Experts of a small language model.
Experts: 32 experts in each of 11 layers, 96 SwiGLU neurons an expert.
Below are experts of layer 8 (counted from 0) of a mixture-of-experts language model. Rows are named router (the router's row for the expert) and show model dimensions 240-319. Each number is 128 + 24 x the weight over its row's rms, rounded and kept within 0 to 255. Numbers have three digits each.
After each expert's rows: a language model's description of what the expert responds to. This comes from a sample of Wikipedia text that the model never trained on.

# expert 14
router:097133117101091163121112120167141152158122097115141103091107139110120154135088129077102134139126104127116133082143077098137134130166117149141134130121112135118134145080127106145135147058183150082111108136126092171151147113117167131126088134
It responds to: Noun endings, institutions. Final pieces completing nouns in biographies and infobox lists, such as footballer, science, Philosophy, plus words like University and Party.

# expert 18
router:139105152099136149111142107139141117144092155127147122146122111114127117132099105091127164114137118104104088147109114129124132145141136115072151149120129137108162120114125114149145091066117136137163123122095123102118154146069122134141091128
It responds to: Par/pro word starts. Word-initial pieces such as "par" in parking, parliament, park, and pro, bi, Mc, Mar, plus minus signs and pipes in score tables.

# expert 19
router:110098132105138137144107133102133086104156114175132119144138121121106111137121112202136173120173133146178123165098142106154129149134137125114179121123126105144087110108156170142087132115103135146106127113156066155125116162120087139123143158
It responds to: Hyphens and descriptive connectors. Hyphens in compound color or trait words, line breaks before headings, and words like such, imp, un, contain in technical or descriptive prose.

# expert 26
router:108157125098079138104080128145144126159100143135129098127161110124146142162093144169121112116125084160156107135146118091137073095131126107146149147103144153113069124144152134151105122115093123118130104170138125152117147147131109116147129153
It responds to: Taxonomy and technical terms. Fragments of Latin taxonomic names and chemical or technical codes in species infoboxes, such as Squa-ma-ta, Po-ly-phaga, Subclass, CAS.

# expert 15
router:161132139142073141115107086156099158117149099110120124107103154084119113132154120117106119117110114121151118112154126190133133149132111085149135150156137138132146133161130118135106139097172090115164102121158106112143148172159155124133091159
It responds to: Mid-word fragments. Inner pieces of longer words such as "Mo-der-n", "U-ru-guayan", "encourage-ment", plus adjectives like British, national, military.

# expert 9
router:112153144136152119101150136139129143147124100112156083127087127147137131136139120112131060132094098111156132079133151113138114096149147160120102143102151117094223139076109148119119145133142150126156170127123095106116150146151164095121102135
It responds to: Personal names and surnames. First names such as John, William, Robert and surname pieces like "Mc-n", "-son", "-ton"; also "%" in census figures.

# expert 27
router:147137140143106088151114124175141120162109148077097107098182106093157130148132130083149165131131112110134126128146081101149144133130123132111106158163119140085141073148141105110129120108117155123107119138130153188188089103125067153152124157
It responds to: Infobox geographic data. Infobox fields and coordinate symbols, such as "Coord-in-ates", "N" after seconds, ′, °, km, Total, Location, Born.

# expert 2
router:135099111133090091112153127151115165114105117166108143120114172146151170140154131141153173124105144097196129119149110103135131110112146160159126144121119105120109124139147108125122102110176096114119107140135135144088144153129147120140138127
It responds to: Mid-word content pieces. Middle or end pieces of abstract nouns and adjectives in political and institutional prose, such as ent in entity, iv in universal, ization.

# expert 31
router:107107134138111150118128164115133151122119099106147096078136122124131153138109106136126172136113093104161137119139112170152137137143100109162144116157108133110099141136151153104132135132106122116114122144103105156119147124143120113119112119
It responds to: Suffixes and infobox fields. Noun suffixes like ation, ment, ing, line breaks after infobox labels such as Location or Personal information, and taxonomy pieces like E-chi-nodermata.

# expert 5
router:125119125143143106132073147120105110134157138154163149102130136169111093130086157168140146147147172122122142162122171124109135134134130115120162126111137099164131121073130147135156114124079149137097110052127096134135177148136133111145189129
It responds to: Early word fragments. Opening or second fragments of verbs and adjectives split into pieces, often after was or to, such as vi-ol-ent, un-ite, re.